From a checkpoint of a small mixture-of-experts model trained on Wikipedia: vocabulary 16384.
Below are experts of layer 5 (counted from 0) of a mixture-of-experts language model. Rows are named gate (a neuron's input weights, with its number), up (a neuron's input weights, with its number) and show model dimensions 0-159. Each number is 128 + 32 x the weight over its row's rms, rounded and kept within 0 to 255. Numbers have three digits each.
Before each expert's rows: a language model's description of what the expert responds to; "comes after" lists some tokens at least twice as common just before its tokens as in all text. This comes from a sample of Wikipedia text that the model never trained on. Tokens count by the router's weight.

# expert 2
It responds to: Line breaks, headings. Line breaks after article titles, one-line descriptions and table rows, plus wiki section heading markers like ==, ===, life==, career==.
comes after: "\n", " |", " =", " ==", ".", "==="
gate2:086153139137129099143132121134109162154132083143112143145127098046130155185129160121151116130126147151032150152118131110120078173152117114150117151151152155130095138138096139124111093081134091153073046090051130120148092095149128144170122146188142149084092090106142146088105126111114053185175142117101117170116091060162099073167158053198107100095160133134112151122119146116140078147107163117138142118102119212132135142131136157122067118073131177098140123090098109065131130164170153
up2:101114141177128110137123112159076142153121057137125177163153107048133140167166188131154116121116138184085169169121118127094109153129147105165111147151121161116112146132101162108132099074089109129084094086058135120138097063137135136144112154191101196081114106137136162110082120102142049188155105098110148147141104082134123062210157067181117117121119151168161131106125148125164027122147151134167133132082123156174143132077178148142098142069143157087139142110144120109127111145152126
gate3:085128102118142106149099141114102128158160051094215107125151159160095151121159142084132082172143153128167172099094110210090150189117139141110110159120161163100121092139136152099154116125169163085144097183159127137194191145079113107141072088143129189112138145081093168097113128157163165151101101166067095148174150145134117109117146116104092130092156132063139171140169124143172108092205159149113148096143143154114137129079093163143094118111132142138162128149087107080118178130117209
up3:086168142091123090101064084108107111076158055064179135124102186087111144167173182098120126130224127140160109088148136129142183115110101143111137139091107173142133127139168126100108091172107160121137147143157131131183177108078132156160100095121164147133108124087123193134132084132161174170084088191145097111160162141118091139096153056108093066097117108086107140139142168128079123135189142159092137156171119174103087122104123114156075127123125108111132126135086114170072157153097145
gate4:097084118129121138125174109145125071132116102140150147108126153148110190200141073131132093146073106080083119151114107111104172159063093127125138112098107100118139100108142194112143164170117160130152190104174103124100115051179190140171105126166106097127154127155174080126172155162130110178089132147092091162157150085145162170114141188106119151121102120145139174153055171112147106083178095084121164135097147153153162094165138183062097110175137078107122173098089104116156110092156138
up4:177158117124142121131057156112143183117091164111132104133155079134143081103109171110121137142160151192209182118139121116172079080155176147112163127133116135112114149168107048122101098127154089127082101163093128109164137201074087101119168113102152138119114113081091205138092127114126152050106142116148153071100130132081093086118102082118172131110168136116145100156203120142104130152099143159111090150137121137062131170085117126171132174078132162160150087177122106154106121169088143
gate5:137112138130098155078152096140125078110125138136146111156035200125071095171118142178132121166116127069180134135147121105105100166101140092141184103146164112138060106171083112111152152123149115122128136149061145088096138099127153080123133111115066131133153090108151140107056133197147113083168123145136185127106168114138113103120086050128135134154171118141156146085174148199170107044082183121077108108134102099116202150116141127125168105164150100132148154150153118093094101115153107
up5:152130093097109143070176171131134106097164139134174123118028166190085099144153066206182080128164124072149133127142126073141121102113161114166122156139105082144124096136092084111133169191137128054130137168138134106094097076137133132165083115088139110105068128158157081127105194183191134139177108165148161158104109109075138151155077125136146144104113141153105171124151120116131122133111115081114122135100159141125127121139148125157175086146181056138121123179142151099148121091154071
gate6:120087096123125163163135069139163096127128122143068187113140107099153120112116172147070057165135089178125128125105126097088123128157184139200131075119095125096059186144109173151107214115119113185156114105180128087161084080140118129155098103144134158137100121143157129123134095123122150135095094146110082147159145096131088173098118100181102084147161142104164060133158120124153112202134133157147069093179094147131153070133112099124158114113161208094088162146123095157141172099142133
up6:139153143168108101102162158174105136151125105064164054112150156139120161147152120125180179097137159102117116111137136149150121173080096136094124137159158134145213064063129072050106071167153159075131138153059157176103161163092099129116149125099134096112146141133100117156095136104120103136180167065149180128110123142126138109156130159103152135073123118128144169127088150154104165092142135128106186165045146102115082185088138145143089157143052050125127121122122161121126106146106129

# expert 20
It responds to: Common nouns after determiners. Common nouns following the, a, his, often before of or in, like years, part, population, percentage, husband.
comes after: " a", " the", " his", "'s", " The", " an"
gate2:122124105119165134120207146118123175122152184150126137081125144103122144171162085123157097133173122121099121129124103101162103091147153128190200095143127177156095137166137140168128110101125141210089108060154127102114122168137152117179165110189221112100095112152123160112153101096052178089080137094154103156175057135143148140156109108141178083139116103079108139132143121102127192135077179098098158141127122131147183150115089096163138125096127097150194089181144122102080133112097132
up2:077066067090048093189077134158138119147140067124154137167139185125124182113081115190122149109135103126130132090047096115162143110149133104091184066146114117123172124141105121121170100139111119134156129150177140153122156190160151161104111142143191139076091159131095123162139088150140145123114094111107156095081124113117109126115132098108102095124128089116153150084148129171143071093113148131142089165119114081131100228166139154109128108083203122142157132090128112108195136173082096
gate3:138150057114139109130140096130087178103089083142178138131116127101069141150096113115084125078119117104118124082117052164122124135109124082111130202160127174118152131135143111136145163133150183121147138075160099141119174150162180101169171186112119105109087086172061079150107154138105137062149099169123142141118137124096108120100128163088147107153108170160218082183102172134161180144073151121128086178125109136160182128156114132180116136081209187094123148141116157126129134094125162
up3:138151107160126115076136093135078158092108084105156156155115138102070092176146144107097159136100120125126127110101073168154188154102115124107101199146110184101149182135134102160126132135105154144084105088122145119065178208144219170138183165136103083127096129177055147125133145158145093088145116133094094165107082149083149076104167189114133131189157127143179092160088185117114164174144119135166123159144121097136160110111134106173144136079204157105107154134105174142120124130129137
gate4:158127153184152129152108124090117182061151093079169144119105176087204167119130110078144188118159126095141094122173119114132111094134142047160140090140120135118157172097091170118163099172145170122143124166083095143170091165118105111178160073120099082124139116172058099105151200069115105117087188131100060092065158099120154114110058164174093161146147082128110133115083123122140118130119137179119126104123133123118122182078154139143108136152117081093082153105121115098145123112111136
up4:079148112081135123150122123187135097199121143170092083144141090159052109109155158153116097106111131150122183118101132155149152136062116193102109152130139104125126088156137136161076166096104085142112111093168131101069138079149138193082099170148191146122115131077170134158063054185156171146120069125135181157182110174125121149158145100099159104129069204115143112168155157145140135141139112100160157148117097129139144070194101098143152127098117164158152125143152160184111132123119131
gate5:091140126110168173143147207121153110143096152111100089122146093108146133108117054168127132152089101169140140122122119091125116180141124053130116134138092119141178143152096146074138141132104121104152057128098147103167083130125120100152148103141147123151137147130181089118131153115133126194091145119167115082153120128147120113110080102044156132140129130186104151143104118176176071168174149114165103168080101164117110042139154147181066077136127135087163163103105050168088165120067189
up5:152175113106147130124158206109129134143113092097111094157153095141097118062146134101117110104185073139113147105106148069160100164121120114131098176166158107143134155126112151115119106117123107174148101094169162075136171136066139131137165080130184113124140178128128124135176136068115142166122096108184130098172090182159136091180148185076166110162122061197102165111082158189118184137130102118145158159080105153163208086116161124144107097119133166162198107121137097076119128123149166
gate6:131129131176148098120124214165140118088071129139114145075129130091152124108084141124142116116132113145084126185127138096184151128192109114142124124123089110149117129109161101047127139133147100132108124155143074135070078157106156164115162119100127203198088106083123090117181181131131148093169147077135120124103128113054142100160107128129139106097171151100090111153112129112124087181138125205146083148178173161171088116137173118148112160128193106108188080182186135183125108175120140
up6:112122105122173092134169177083132123110088114134119126144114094121117159107103108095081097084128171128133152124150122071149133167193094045129144124119102115142110130152142136066168143101155097119095086136141118129139067057069120125094185092093137120187149095084081046170172142085122143096170153119134157128076105078136069100185123109130130127114161115096115078155141188102155147190157135211148110153126186154149105101133157108132143112132151149151191096118146142172084146188137140

# expert 4
It responds to: Infobox field labels. Field names and column headers in infoboxes and tables, often before a colon, like Born:, Driver, Candidate, Votes, Location.
comes after: "-", "|", " |", " •", "Personal", "Scientific"
gate2:129157103122170142135115128180130129178076114104122116173102123115111086139116144120115192098185153137148060157160083176099114080150148127108153109077125106097123159144093107091120193118111103170113177141099163173160146113099141107071094101107116162108090116128095118057127149099132126182092163094115170102104066135171092138112174090118094141070164127115083152078117141143158130123111187183115125075122131143138187069097136102163089145084157090117116118151117078047115096155116048
up2:152128170135126098128177146102139114121144186119197144156134144124096114138091136078129098097144141145103185214209116114174165155122134096184074136136129089172153116175070095168116108120107133081154117147145171108143142097157118111117146119100182116143104128136108124112182161096125102164196052084097043170132137108139126112121105142154101163106099116148121131163188085169144180101129127090125133165070115084078071119084118106131133146181148183097125072149130167125172140086101130
gate3:152142071137119085100093104219083146168111090145112133174073100121126159133179131174078203124100159100125140153110169159117102142176124116085152172109118080090109188103142180144171155115118157105101117154140147132126183159144072090121130159103128132117147170102157072125151110145094116101126128116079131090109101175146178169087182104098174075079141110120147142143103129103154196148100103108081178162154129185135104109162160163113171139087120169120146105152082140099081060103117102
up3:157099063122096136094084098161168183122068132108156094185102151115115147114159110159128120193161169090109089166124149168133079127148116116112112154179164086099107217155172126146128171127146183139104102176089120084139192153142082159120124138118106090152149145092159092092162167170105118139120092157120152057100085160146165171138195138081152117097144117081139147199077141115128170130079079166101145159158069124133112120135162134115175191126118131139125109124075113098117118107114158
gate4:172162114109103153113104105168097087094078150156135108146140085128066173108169043158142123097112160079124178155115184114130130107153124101116148135130087188165145129105118115125123041146114110155116144134134099100109121137141118134140130183114112163106086110138116110160106130046101113142142121143161092160101178202120135159117147097122122164116128134107062173125120102169119184152106117082154182121120079085161170097121063130111084173136119059083085123153057146196140066169119152
up4:117129080171138159162128156150147071144105131143077100143118108146125143182167091108159160141115136156142142113148148147137066098148103121192105126161141122114169080108132102044156081142190135111124083098126164101152058124153082143145068156157110134117085124103127142104191108094076097177120158101154134159116183143137161093093163158115210097063155105047079139098171151141122075148100138081134129097110125138122150162047123212141105175130141099134122167139133161112146120125094126
gate5:193190118144096132094099163073163112141121153154116070150173113172150136116093135114193074149142151132189134089111117082151099099102140107095140130152145156083155136204143067169141082142112118128175108165075135080089190131089136118165130155104136131122142130103076153138121134124156131160085157142122122119126200106138160119137097098065079170173152141149100083145113095106113120083170124142158107125074084172105088174137171108104137116151171102191144147179129210103141168090147159
up5:147124149147087121110132103124142174133120176147151186085089100086120132096182107140148073086180184179217135147158126083125114148135178175115155125119097114130116106158121145097096068167180087135169169139110109136109108136166117138158097087054111136144116088144139126091111142158121090118114172141117127086133088109132124125145175139118131139076057189128147110198081166146182176140120120137078106132167111095188123121081107108106033129094157189133104102136101157142192099147135128
gate6:110130134155123117098096180111062078119103143128141176117101135158180142108099140124149149134126157090099186184084115143109136149180141089169081107058097171121134166148129106164148143117162124173128115108136115121162100214133119154152111196132132138135176091069096121119096148148106181123110139215103154107099097102072110205119133174131118168080182148162136127098117128142155099161140134129150061183107149082112135084109111102128103159149112039096199141137147121142086140156170153
up6:175093130148083094128072087144111128108101149165125134126187119203156147091175110185146128103109064134167101148119077082087143095131107170157090130125124129166194090099140176082135102112167162104144105135069130103077201085116095146094163123126167189135157164163176156127155091111105132082145074137172088126106140110172111131096149135124164157191081126119133121171160137139150094114162128083147131130123114170173165121140148200114131163113111190179104165146076087114114167103098132

# expert 12
It responds to: Table cell separators. Pipe separators and blank cells in wiki tables, especially empty columns in election results, schedules and sports records.
comes after: " ", " |", " 0", "|", " 1", " 2"
gate1:145140111094129107114113116143114084083128120178150109035161103088144151133134092104136161182103134040095137148077141131148135143119168108033111114084097159124126072147121137127124141152146166146148136141170162107114127112079143104128064158151174085163096084141140108154107207122134175134136143153131169146093184103193150122104140145130116089170146099137107170112156165086062123066122122145145179124053168129171116132110132149174114139117077116146126085140166117157160203178086121
up1:125162103065117089115100125139119088084103097161115111025114105072106142158132084112118164178112122036108117130098163132155147130098166103036109127119098138123155080155161135081117168125159150148126144122160164115097108128081129095129061180130158104172100068167111099128119181130148167131102150176129176122107181105167172117092147185153080109151141104109110173111148151103035099090125128179149155128057171127146133119129091143155107114099098134126101115116137116149135187146103114
gate2:078130159159118119144136150142101105168186087125111128110153152126130084099132134212135122134105098116147052141165102170180171119100131108088086158113164157159132139103142176129084146154149120087098164114168114087093101135126135138124071077125149096157148126163100171152174169084124070116155117142155175195074134081149114115106142105197145083100112062149120093136190161142094171176114082133054149113087110112122139119082151132144123143162137119094179124166130173111127070112078202
up2:080144168182147132121125098103085114181213097118118100113163157138126135098107161190126133151105068088139074140170117174191157123137123160122084165120131182153169154090143172141088141171137163079120158089144122090075078125139112158141083050126157115146145144149115181144152151083122119135182118137135165184072141101147156107123140095193145118112121065166107096147184147116090155176105114145058111106101116137144121118069155138148130145158120123113199105141105173116157075103089164
gate3:197164172137145111108081123135151137132100108110139156084120133124143103129144095089070131093116160169111142165115110127098113080095098103124189154107092109122170059157111093139170086122087120167131153146076126134168110142066082173100108148113149127113123138149054129116121089127119121155061119130111200114096173116134129168132158114118213116117097180160096169130056110203094146143070096162087117113189104102105081178140082108119108104102129105091103198108151112112113093091173102
up3:081089091097135166139164158105103114137151164185081107141114120125120128100137173163175102154085123090125083096110160131130118175140158149121071073136141166148109167121130156128083148143156123067086120099197114106134117120188196094152137119119109174184128124120178093141164195138132160118186135129136084172126090157098108110133076140177060116137171083084149095123185136062143096119191155087149145107100186171146161061138149134140142142188154120116145070154125160120168144148097141
gate4:159172114075153084187085090127120167093100111105120124095167155136159148159099138113091101111139149131217183170158085145134164135185140159147157089115167143094091135160108165126133158162162162123160103144105085144066079126159143113112133101129149114119092134195131099122138179072113086192114085159092123131158092091160122124085097130121130132154122164136098140115146100099116106140156124029151113131178167065152100106106174070092149120113131129129087125192163141125064078160113068
up4:133113136182145204069139175118166075163122179116110185155144149120168112160110128128156135159063137146065090116113142146130135088116139084146115152162088159115162143104137058180133129095126123158148141153122142035158155147086135119180102141078138169105131150086118139106117103168167135096131102109153105136098169116127110112087133115152129161132127141163158078121134181182136143139101113175113163075095157094186179123091086177141122158119068170168127136083117094133187149106117229
gate5:047046153108156155130133070150146169134101146108158150118128161123111093129108157137080143118111137123144127177115097158143171135131118082107117122073113149125123166168117106130092145117129140154141095104069094134118092172115143157121214103188129146095089118160112194132189176121187134145150084079122129076204127113167187146137175126119135175122121126154142120110116135127115155115137169078112113123134093149173136122110149076019161109151149128167180151191056118096121127139107185
up5:173208116157119133160107202073105099132151118128112059120137124156128164118154118131177137123160150127125152101143158105110096140114142187154122144181115130133139106101151155144162109131132131120112179147186157145164151129172122107142061169078121090209176139109167101157105106119086114111151152166130141157080172144092091098151062129148111028166151163135108129161139082131142104131145094190112137120154206109102145131170114154228106170096115160102088125090177095128121148103131097

# expert 5
It responds to: Sentence-frame function tokens. Articles, list dashes, pipes and periods at clause or line boundaries, plus word-start pieces like memb, recogn, phys, integr.
comes after: "\n", " is", " on", " at", " as", "ing"
gate1:151190126177034156113067152134112163120047169109124113080132126166167120123149096170152132148137077084101172107145108101142143095117112123110097138108142145085130155074148158166132051148111130072135156130147130130153137135185127121071089160189166084145152142113019112145156167089164117097120073111104186099140120126085104142150167167126176109136140114117199132127105076155139118154173064161149117162090117154160143149106147143114058142109151169127110136103131155127132130111083138
up1:169131152144126119066144103171129124133141137133136123165141113163127135126108131104174150116144144135121158179172184180100122124125133150129108161144088116097080104119120213085095129170172106136092181082191062110141078122164131124072112154201176150129144141107121097069138148166110104146165097169115128087158068125192106130125179105184127165152113116131224108133080125166157117052143119049142166130157133162139155130116166118135189142150171099114133189167145126127138108106176113
gate2:054113115081136152151140107101131148138071091100118135124141135131128065190123086162185121109113199067093142101137106142154093109153179084149159150126172123122131121105149159105076140148137110163040105135105098184223116105090103171091092100131102164094204132128138183121119165115142099167144143195160164080097119175156196098107151083166138084139102147186155107098143098124142112120120076092138151155100124102110096097132116178100146140146114093138119142171134113110087148172111142
up2:145132159141153094111130124166129134089126145135134091121124136120145153105108133080085118117185128088135153108094103138172138168122093136125099141105106154132176160133100169114130136124113124108115126138211131084117127216063144123094129150151101182104112134166150083151103100148173182117061048076147102169127109064128115159115161136117069119129133088116077131146115026127075110131163166146143153106068060172122189113123102140126073079164115108157184132140061087121103095093170151
gate3:149120160128067091091106127152171128097123195079111143128108157108156143118151164166154132039144126086057137085153125135213074129116093166114104123170092121079130155091161090173165171152125101126133158132157125141065125122153126131177135077126115190138180087111152098091154187119097091192140088156115084111130104108128091100139197176104167151089165091143142124158171164128171123107165100124150101149098087186134109131161074110095150089144110107099109115129143101133127119081145187
up3:124112083174165158134162167117078127186144101160158095135158127105160139136067161061153140193128120170133139205079105122101167122178113136162138127106138156101132112120145156084141158165167161095115135180133137152186172129103127151064124168120094045147165159127100185124178066171179151076172145136144113149130125102161153137121079089135107141146085088152156126102168146102079175140098136102118148158094166137122168122127130064118159141153157082190131142187156129131108076082103128
gate4:127140126066082114122102128099148105122107134135151167074139069125183132127177120129162155177149128115175118128125114107151150170121173122134065148086126200112121096146126142129158120139164166131127113137082147089167128167093075135163143132147209145158160074193138178147141149120140130173157146122092162143129135206067119195149126123082071158090138065157164124158110126127115112090070114166199130069162103152173144138117146094129109158099110130077110124225127075140112122147157108
up4:142134119138129186109099104135157149158161149109149139178127087166144112124068101154170171166108162102162122126123129147130089129073154129122091154149169156147133099163106138193112132139162125105144182092107106068108123187138133102129087130151099071097099046153137154105197112107098173094114143119140160103127133122155197179195128082146174185117117165166127144078131097070104129083104067113066089086130078132153111115113114111119124160170169195169113089188103133168087121120137079
gate5:188090082074110137101163162094122141086196192095152134097118075160081091110135153138154091113123170152142132087079126167100087174193173151093169127114150155109118135149103134123118138161122093152180096122164140143100128161126148121151095153106135125190131118124129104102129133121163148142149107124062164134113048120171196084167149071190162140142099093088169155095159122123073118097091148108114198093176130154070104139165137124202100111089132109138175108111116116127150099106187132
up5:122093147154115144158085154092200137087141144132147113136086009139129170138088120079142099138070143174171130136135070188108120165138145110079140138113143221217102159169104155102087137130109100108144140115130129160130154138094141127123151189154068156153159081145115058158119120097075156096155105125162183160143110120122179104078117147171111076114097122141116120144076108087118146084106128081121117153148188134173129164126097147108137124068155136146128126094166093126112139105171130

# expert 18
It responds to: List items, headings. List bullet dashes, line starts after breaks and subheading letters in See also lists and unit lists, plus Thai-script text.
comes after: "\n", " in", " at", "\n ", " moved", " into"
gate2:117143093131090166123077110161088151181070118143126082164099104131126163144149099113110165118097150135168172098092087116099125125118112115117135151202133090108176079140066066106094133081102149088112105157148140160129094092178201124082177087087128156129097153122118151108148108066139107164128147130112148094150172111167082116097105128140204133140090119039160145141129188194102176138140152167162138165106143078123093110165134185162125173143105136082136161132114193122130156113081107
up2:151138182145118149205119137118152172087081130066146094180134096129182128121114155097166111118076139113134093129163133156124091139173100184144125121138127244166107135123191163113169113137144135155127115124117151110109115153099155137106127184133148109109217144122144069155124144130119097146132158167164071110111090105097147118145091097099085133173085137178095043108111127114144124137040136125122169129068129119134083164077108141103195151174154114127141120128125063108150096124179129
gate3:222089138155160072132161126134142184126169212141134137132137159164140090169102225131111169055150079061096146176101094135124182092143158114084120190122147107116128135176162101089139127113128123114066091114175159065115162115109102165155096145118150095141105097114139178162129123110079151144150117164145092158099144101161074161087179074103117158137163171148091167161145166139115138157081117151144118110097126116136106117129105126168073093117106124156147110143087167132153157118087120
up3:140147151104131151130166168124103120110141099139114078152102150127156074087145158098091108106140080179087188174085136183119103078221151107142085126150120122115175108118154133141141120110092147162132142052140097144166092075136090147194146086117184167090106118047170142135122161161062130130092113114147088139122134089139120132111128119114127133149138150145153134109133057108096149106110194080116170081156086106083101112096097070146162122115110096116138110103104143063068104135169204
gate4:068127119073130179179178134141182177142092146144132128092171109107156147063136184193183176051074143095078127119128190148112126100092137129134110056122111121131140175089145163119132111136066121163162118120160122104104152120153142152119130160119108089175181162130163148155135161017124163124110126166138161106148124098133167069159149160140143119131124162087148157123137134072104112093105105111132109128090084144148198142166100153098128096184156206130107128131148138133112116110158160
up4:096035085131106102118184112163164112167134102137147164067143152141156179107139103128153111061147149171129130120087156161128152076065066119165089062127105130095091146151179174155172126097098129107127064125181144092112118190121108132144093173074173142186118108125113142111086131104124075139134155105078068140169146087113150132102171147115114104123133156165077204120131108130099127150131106133139156137124152156097173114129095165120087142198117173158115187149074129144152090151142138
gate5:150142161124104079146108087153127093135119109109152145184125204104203142155063126094140077078045134149173167099123107133172169181112096115155111161102116110148127104124167152150138122147160078126109107110120168123088137142086120144148134199181083104120124139141083133115156165173118059146216165073140155152131125122110174137102140073098113131124078087163134138138144141121184158192156132151164192121145111100158112156097130180151101147184196145143115163161110137146122101089162136
up5:096125151085123148147154109129147144216144079152121162119111129112125189135163104117091131114123113132101104164124194129146161055158123148100152158112128093169147149111136150098119086075095156146147122165086073156123148120227162163121133129127123114156113156123100132095179131134120231103114125159112135079189145120137121201123087100151146139128149176154066127089119190151113066120131145104105165111149115136067139158143097087142131160136120108137129059107086111168157094129097025
gate6:115159182079189130134122155163138159106148105107112175051121136118113082152097185104123125155116122098151086123179135096153119112136139088143170108135144144160111066093140133140081132111143108078075125189125152160140104104134120148146130113178140088106173139136133080143076124154117091184138214110117147057154151131130116185128133115178091156167123133106126159102069091102106127115147197144124184127122115064159125188132128105095131151099175117193063149134092123101099070083204120
up6:126067060100143078115159131084143038134115148103154140134146133125111106094126052167102137094168120170130237154110127131074129143087123120103117150122102179097155127166108159042129083166079122114150119090123094120122146130096142147196140122158137141167144174125133138106101121175148163144136120160166090159159159110092155127178174147133131133173135096121091108100156149102113116209194134101121141120115172161105141093171172132104070101162146103117198179157135087109157126142115094

# expert 13
It responds to: Place and organization names. Capitalized words in proper names of countries, states, leagues and competitions, such as United States, New South Wales, World Cup, American.
comes after: " the", " United", " New", " South", " North", " York"
gate0:195146116143127109126110134177177118121161161142095118134107087182128076130159118113162169169151141155122122082139120167092054167099134155174123127117136106122142100112150148117116101101222155092147181134129131099116183099096146084107187149172200126138138093103099108115184135110121192138183130149085113186136155138126168137129068158163114113128170161147065158173139102161162134127161127069125156095126139138142103087118176110167143162133105140065035122073125168074101114134095108
up0:087100098157137124136159097106129216158132164173106150082094111082147158165111118074105163124087147133172112095129126130104199100165088100087128170138116157165091126117132100121120153066086115166129079130117149193145115089079139138105148168176095145116144154102151100131153165127166041158061155117157116214095150116141132156163132104108128166146124083124125117165126123060078148105073147112138107158110137158077100158173133145134098189122133075127164118123177188168097116124134187
gate1:099095158132136114175159158139119124145117107119073160062145116145132110148115120172144071124152178129136137131107167162095096163145168127131098173110159146124124102074048122089152129142109077118083124149122105065171122185085064100140113109076188153103151085117098115100120095143122109099101158137170063133127192157174120134144183038105132095135161149129095186177125162062158120099103100116123128108152127112115082080083121143124146144087085143225130126105120166126086159159136162
up1:135169120133171111090093093092128120125153129133151128193073116062124149121153125113116178146072081108127117124155090081133181099112093126148168075137072091133136139121201159155100138091138151133167099118122150149089133064174177162121089140157060106147122172165152171144161111125142156138151081111100167115127085090060105115128089223136146134148100128129146057120122109170121160147142154111124065147120149109165153173177136101121098131146173117061099110152159098124193072111119075
gate2:145144160130125078108120135080052199148155085139138149170140149140080142067105108118130188133135177129090196172117147107080093126131124155156086158137163127080093158108093184089084120134178120089104154105135112154147124123152173089144133138113138199153081072187103150103116137140125133145120109144103004091152092118111139114148139129150105072138085118101109161129134142105086102111172138080127172175099100153102183111146132083160129109117101127153176100170177149146145184087152125
up2:126086132137114151142136115166166046117082140097095129089112129123192130211171147165122054130142091118166050096156091121184144126148130104120150110113109130169145094143129055159176128105065115164139116160105137131112126130098104177093105088138119112117195198070183108130155106095130120107150125119126240181106158101158122151086074129101139190122154139118146079147110123137167146140082108151137109116133169107140087128107114158096095134116147115090078169104105108111114096150069121
gate3:079118103170155044104125135166129070120123163095120154105120148110139090123075130126126186122196149175101095163123136122118077149131119162103130134162180121116065177137149119105107111100150096186156167138078126184106153128096191160148157184097123144070094151128103110070134109131151098108059148196096132105079117118116192122128133100144168094126095164127075089068124137100112142127116164093180167110157140165100179129115130077159066123138182153115131163127134140154065185129115132
up3:137155150157155218149158087108086168124147158099106094205125107140130156112201128061112122154074142093166114056131132116122142151098176045173080147079095142175102115083157160167146099124102092061128100140126131117102090178149160151150092104140155142140109130124124121137146141097124140128139078092157135134159097132104098105109096169110089114115122125088149137168139100128122081131112094203073101147045124102122120115181150172090209129142100132158123153138120114123170069125159169
gate4:121151128135138163120118096093089171197112167162136145144090127190120087146084159071135128095195096052113134109146163108095105136085080106112119141113124152129120166130120081092162161130162120087138100194137123138148141155066137092136146109167050151165136076148113085132179120174106155132089154142175170088138117087120085081173111064104138158081097154095171114155149110050098115143138106148171163129139146180158119108076146077089125141149130125078127076117116093140100133164075082
up4:078121102125136145188154041143080109101097155110130130137073081154144135151152105114121072086135119118097157125081153159133086142070131150156170130157153086094093144062071161128178141172147166141086124171187106142188136164106108086135106123074125122139139095118174177170119134116109088117195176146124180115130130105183083199194125145111123087058110142106145145146103124128177111133156096112096188093160079129129149104116082119117169144164103098167125124154113142126145171125070144